config = dict(
    router_z_loss=0.001,
    norm_eps=1e-06,
    qk_norm=True,
    init_std_o=0.00521,
    optimizer='adamw',
)
Below are experts of layer 5 (counted from 0) of a mixture-of-experts language model. Rows are named router (the router's row for the expert), down (a neuron's output weights, with its number) and show model dimensions 224-279. Each number is 128 + 24 x the weight over its row's rms, rounded and kept within 0 to 255. Numbers have three digits each.
After each expert's rows: "comes before" lists some tokens at least twice as common just after its tokens as in all text. This comes from a sample of Wikipedia text that the model never trained on. Tokens count by the router's weight.

# expert 57
router:145146074123134119119120143146135066139098172132133160110137150102109099177128115159075107091123160103121164143138116134107154139148113117122115144134090145124133157075
down0:152133140116098139158148103133130144137090097186121154099119135151144111127093125151137139110140140137164082138147107135118116140139119135159135109157115145140129138152
down1:092102125143113125108142163121136110099135098101161109084114142144148145137140091123129086159142124149133101114151073120135122119136139145102169112131134137135131129160
comes before: "\n", ":", " by:", "s:", " Total:", "optera"

# expert 46
router:125127124101129116119145189134147148096137102111158128119137171119153124163124145110146108104153133141116151133119136115115160157148108130155130196153113109113152130096
down0:172125094143116155172179122115141114148095148130131111119095090157144144123106142117116136161117146129107109109113172121125089105139134104106122132139125140114161114129
down1:131181098135170134119078137147139127158093067164155163127124167098153164125137157137098136118097124116111132148131094179110117138169119175152103142107095135128155106129
comes before: " ", " |", " 1", " Total", " Votes", " Labour"

# expert 20
router:184085088124141178139123160165152104105112113117129156129150122142084105146158113114082151096132118098110130181136178132112135106141146117144126165175100148120155187126
down0:091138103148134110115144100136152110126152093150097096104172083157156106156103115123099123111131094137134139128096138131137178100144099110102138150089115133120151144099
down1:112179147146127138136082170143115138128085131103131102114141155109104091098108106097152088112164108124130089142140149153162138129141114121119113163149121142098145105124
comes before: " of", " and", "ation", ",", ".", "s."

# expert 51
router:138161140109142127124120169160138136093128176131159152115107176093143112164185155128098108113135144114122158109138134105157126137160094091143107182148086097108150138135
down0:113140169119107147171113120074134131171128140128165129109111105082112142158094116131141109131147121147159131118099132179176143102132157119102086153168159110166136156085
down1:153127140109145117134150132126146139131123151182119079151115112118117109122091090118083123152153117153137094135134117168111154204141095114126151133133169132144161128125
comes before: " |", " ", " Total", " 2", " 4", " 5"

# expert 52
router:146121138113129132139108158141125112120111135111173149116151163070138121116153143112125116075120132133103134144171136158106134134187087109155131150159103094123154126096
down0:155130088142121134133105099129131128122135142143117138126112164119124131198158123122158164127154132131135089130130148138152141156158141138131163134128138098105096161133
down1:111130113100160117148121149079144149095128151125123098158136160132156101113067139143147146103173159132121145121110117146152126143110163161135140071082127098143113142166
comes before: " ", " ==", "==", " 1", "===", " Team"

# expert 61
router:144121128087132151116137179141141124116113114101127143123110113089098123129139128120127156119108154112092126139136165161125136106132096103120099159168110122126143122110
down0:116110086176140141114159091096138117148156109160115136146142146120134098106111121114160180124136174143092136160136153181137141095136118168110148148115125163158138033101
down1:170081118171123143114151128143121114125111124110151145137129113088094167126096096117123163188117145132116106159114122126113116169124154093101129121142176140136097106084
comes before: " ", "\n", " 0", " Candidate", " 3", " 4"

# expert 112
router:137109133129175191116100151154119098100149152079147146087152165143102113144098128114117133112118152109105132162155126134133138143132089085142129150134128120135129137133
down0:107128100101116134150107131138128121140113116133134108096131134111113141095121109124176115112153130152150107095129081106142123125107134093147117153095131145113100104115
down1:154140109094112112098127117116145151137146177184170123156107104127117136175107178091092127145129135144132098121146114127130138132135154132165100119113125098164066155142
comes before: " was", " been", " a", " had", " is", " also"

# expert 103
router:166106091127169124142127139168161095079104153116158156108127167124125121142098129122093163110119157110124151134130168136139164124168116109143059111146139107090135131120
down0:118126160136171118137123083110135121134169151153127141117126157091107133107129138158101107138167153158169130162122150113132111130112121135076100169122139090194085149088
down1:111149150137107109133107101100145105143148097141143110103183120096124153137147120129108127138135138125117152153113112092132159143128128115108103146107156120115085090092
comes before: " |", " and", " to", ";", " –", "–19"

# expert 75
router:130140104110139146162078140145124142124084164119145150098114128113104153143149139113101148129138137072131151138176179101127106099167158088122132160178091085122139165150
down0:176137140091104168141124100109130177155116113123129105134117132161132089109131154163135097129148146119122149167100144155145155098133130091103109171168113170093145155094
down1:153158128076118139128128116145136118160105110113087121147079145167152147079144173157114106173122148106113140121157137103144119127076112123084102144139139152132120112100
comes before: " the", " a", " his", " which", " this", " its"

# expert 59
router:148102130106140168129104103136143105119114113122109164128112107104077124150120102131103124124109153107119143124109137114093126124190142104112095139120135125088165126129
down0:108118156102157125148129086136123119115133079123184158107169127111120121130138129129135173117170101115094146184109177099124141130123146096116108144172142131137116164154
down1:173127158143146112138163094141132131121150112163162109118161137107105144166085106112100157116132121162142150130147121091135120143159118121137154137129131103138151141133
comes before: " ", "\n", "a,", " The", " City", "a"

# expert 31
router:149117119097161146135116135142160127113102120138141169107131169105074118139139135087140150093133152111114140140115165166122137128183160108119123152140131109129160167119
down0:133123124115128140171156174100118170108124119123110135082097101097139167149136133116097096122182098125167173159100128100098134115160147149135139103116110088142133156144
down1:135082135103085116116097174123118117146125149146146171102117119102144138124120146139142117148115095142125115120130161158126147117121135114125099108145095116144120119145
comes before: " of", " to", " and", ".", " in", " for"

# expert 53
router:140142117115135123147090156116129096116105143128171174115149183113135097154130131139110120106148155127099171143166135125088141131143123128120134133167129135147144116054
down0:125127123137136141117125123155107159144112162114110113096066150133138149112136128153157181138088141132181129105128136124152125111115112118128114131124125123124198134164
down1:125156155158140136095113175147123123118136177155112120122105080110163119108102114110136128168117101126131139149097134102118112119140122107161162149112150133109130168138
comes before: "\n", " ", " |", " ==", " %", " also=="

# expert 106
router:139123116119172155116138129119135095113131158119155139120153185147122127145080125115109140099136191097127138171107119107122142156144140110109129151132110128116159135119
down0:156151120140146086142118079157150132114124133155150115136153123113142119143096128121079177084107137150151132145074125106176135167141116126125130145142112107180157116091
down1:131160188147134083134131100096158155123105182122109131150126178133171132156155101147078136147175118104106162108124113119124147138120147104153189144148110129120095124105
comes before: " in", " to", " a", " the", " on", " by"

# expert 91
router:155134090112142165093145136177150101115121145101139139090144144111122105149109102107113127100125126108091145156162161141105134135162098108111134179156056123117152137128
down0:094137105110146102133104164122138179101112170145177152113133114167084145102119119121115132126125129094161118139161128102131119099154130124145151127129130129136121133136
down1:104127111127124110148130114112137133168141074125133081119171102129094163102111149129132152121115113134099081155150142106125113098118153152120121104105132168129115122132
comes before: "-", "\n", " Location", " –", " =", ":"

# expert 102
router:144112127100162189099126140162101088106124133071145149110140170155080123126124092113138143102118166107114105169132123145115159135143102082123127141148096119111121152136
down0:160131132111080150139151125097114143170108123138085120137129137146104201125134159090079100119184128111145146126116140108128172104166109123117165123142056152098163096124
down1:125140177114118114163134102109119136135072151119110146128096173157155136160101172123133132136161121164167127150116111113124104166142112090119140118155094155149169140141
comes before: " was", " to", " is", " a", " also", " in"

# expert 115
router:122122118115127156153150166125115095107063141115144159107144160125125111153118131098108090111134149124129124144099145157106151131186134105153096145149107131090181161142
down0:096119126114140147119156132128107133084163134118151122151091115099140121138128137118103150130185134132123156121179120125148124126141093177129126103140148158116132140119
down1:118148135140154095084109120210118120168204088131087118149128134139111090141134146122141158137092100101156143132105129120144120113129070112139090108100137118126095151129
comes before: " of", " and", " in", " to", " with", " from"

# expert 55
router:156115093107158126149143167141135099116095133117164161085110153104128144148134130113118142094122121121104149128122159125133144104165116099149122139170095116113149137128
down0:149126147100108135122129084120179116130161152135122096114147117127129095147129131135121112083137131117117132140121108116187106135098121120120147153117113166110109147128
down1:130110137127141125152164112141162120114144132160140164097138120098123084134114130168223153127147151155161069168110142108104124164120121103145147121111104134134131139122
comes before: "\n", " The", " In", " He", " It", " This"

# expert 74
router:192145109107182151163085146144131133108103155134150140083133168088117162139148119103101125111113127082111148151160158129122123107136109087154139129154104090112168146143
down0:101135122123151125177125132119068124116116145155114159161146138125109099143157161153143129136135159122095126121169156147150161157160153146114095099161078146109086162139
down1:107148114111131125131125143125109127124128134106149099152098119120161138108124141174096098156147144091150117148126128122082152114131142146120162153126120124149095140138
comes before: " the", " a", " well", "|", " it", " he"

# expert 73
router:160155128098145142156102131165120098091095183134155128100153149093124117114136115095119145125147144099098142145167134118087140099131140139107118153175112101105106112112
down0:103117124159151129133132140133167140126160129140115145124137101099058129125133098125150138159129142123117108187104164152115130124099128163116120139107078128137118125134
down1:151111139117168152141123143132130099093139151099154140099118172110135089167113130135133157102111154102111139176155130137126119140142139105130102158145102132135169168115
comes before: " the", " a", " his", " and", " which", " but"

# expert 117
router:122098108094202149116093156142117090095112136131140141084116169136140118139107127122110142104140156118125115156118121155137143113142118118150090127136132116114126150081
down6:128123120100120075132112134168143095106119150135130113106122093124112145160143125126091161124142120120153102127137120120125129104159123163192136123121137119122145135142
down7:132146131147147129121113146115116130097116116082138094130073108083147133150113153101120157144122155150118105147111142138141187140099140112105127138144100136142089126150
comes before: " |", " million", "–6", "4", "7", "–5"

# expert 42
router:114083133076142144122166169136157128108117114102157143119113143094104102141127124107136119108156165121101138129145132131073133145138099134148121183147098101137138137080
down0:149136092135109140131079138174081146076101121127102145111127127115161134112167097155123087127142118145153101128137114134146117153139161120121142109131111144143156103158
down1:110118120128128143145070144121080108124132159104174102150115090127133144150174139134071099093145101137172123144125101129149134139138083129082136131137128085114119107141
comes before: " ", "\n", " Clay", "ase", "ci", " Rank"

# expert 80
router:170152128115183160123106122165119101109093177104143150091114136125130149129159115108127177124134111098125158133151117135104156077177152044126107143168083120116134134150
down0:117163125130100145129120131138148123139127104165127125144159118143115149174156169103153114108171149086146127123149140090131115148149141131092142128144136139142133126140
down1:130143117141122086153136138132142160106120084158157128112121160150149137148117093133168133130118131126129147118124135107083138127140163139151143086094139118097150140136
comes before: " the", " a", " his", " an", " not", " be"

# expert 50
router:132144097118143159133132172183133088065103168127153132120117167112110165147147131110114150091130140120102138127124143147083153154187134103112110129150112119167116123120
down0:068175089111138071138153141106136138115144133140133104143130095144132111113127142132140107131077140099136147109157082152140138113135161111081127108145144113131162115150
down1:139101112103095154070152106114138152141145170148133119119128084109094168127133104152131121119101077110127172128132129145103153166115111104143180101137174144131134122124
comes before: "\n", " The", " ", " In", " He", "\n "

# expert 105
router:146119125127165145103105149139139109093125163088128149088156152119116116123119123109127127105111188105117178147132134140125151150132120089144148125167098119151158152137
down0:148180128125125142138129110144146146080142115150156123097101077155177144079105112103110113162100149085102129143148116131155122131102140170134117161152139128125108170155
down1:126135153104145125141167138107134140098141092140159075097149091148135104133130126118151104143159177137084142123105116127122152105116145119124136118139147155166143154107
comes before: " the", " to", " in", " be", " a", " by"

# expert 123
router:148138114114186167109144142125123076097116168090181145108131179135100142160114145121135121096140207111130153175100130113088156099160116090128107143155108134119160169106
down0:125099123127156142103122142111100118122144193128126125144138157085144112096132155127104136115123110120142133140109083121132179117122162148160139130102139178132082102127
down1:145114157142155146109090137127119140123128172124132165109127112123116146090098097136185118173116120101157145142138111093118109170143108142115101096143116108123140115110
comes before: " to", " in", " the", " on", " a", " as"

# expert 86
router:147121109123138187122118150158151124142104140111169118099149139099129129135130157086097157107156135096094138123130142113103111100137116123116121137138087090147141153122
down0:100130109129107118137130124113110137142136104145175105101066085114150136081118121164109129104065124148094153121153117098165121092172117128110174131112110127154116157108
down1:146073103128061153102146142120116148142108163134086104120122147141112130137125142151141122099134111169180133153141128169151122129116139120161154152078121139121165090158
comes before: "\n", "-", "The", " de", "In", " Succeeded"

# expert 43
router:191117069123155137131122138141137103126085140109143162076129137105136102184128128144109146091103170139132150151142121145088160105166096123112107142142118140086138192095
down0:084149133104104128138160147165139163093122103156145156098132117121113079130150139117134133157152123093145126105139142093100147148131144122137151139126124137112109131115
down1:094095153141096135121113136117111148116165105086088108137086126147101097121114134124128083132118134099138122111115113077130110173112162104100129148116179120094159129151
comes before: "\n", ":", "-", " mi)", " code:", " UTC+"

# expert 47
router:166166137100157151154104134123138120120103128116173185098123194115115103117139095140126119105107144100115180154127140142089152128137121116110131176177125131142183125090
down0:122125111153113113103111166181108106137154104142173137107109122135157116121143125152124129109127076180167110118116090148103113117142088147163120094138135131119179147128
down1:143138156155129106135081161143120142121159131113140143132126115166139127166156138107065135116137136085122135135125125102104105153122137157177159148147167122146093125114
comes before: " |", " ", "==", ";", " %", " =="

# expert 67
router:168135117123152146142111164159147134119118157119126139095152164114136141149116136112104125108116157101092161163170163155102131104147097116136144157154124099126147107121
down0:153105095110120120149152099137123157104118114139119150117111122109137135132160122125134099135102157160105116119134120138118183121128133136150158158123147096113113174114
down1:130044133145141126119123124116139132105128090142113141123114126101086144129112136101088129100111169145049138156112141121134122116121113126154132134094125126121131165125
comes before: " the", " he", " it", " and", " she", " they"

# expert 88
router:149138141132192164171122154135164113121110113103152130119125131102128141122126133124131128089131158119120137135120167160099128135107106081136113135156081091110154121135
down6:096150102100133079149082165145117142099097092146103114163093162164133141138162154121098134121133136119186106105139148111129128133125138121141153128147138136074137161145
down7:127156166124129198145127148107118133124130129096140144125124112132108129176137083117129159144142100115115138128140124154138147109123136086061156143163112143130143042114
comes before: "|", "\n", "-", "The", "In", "=="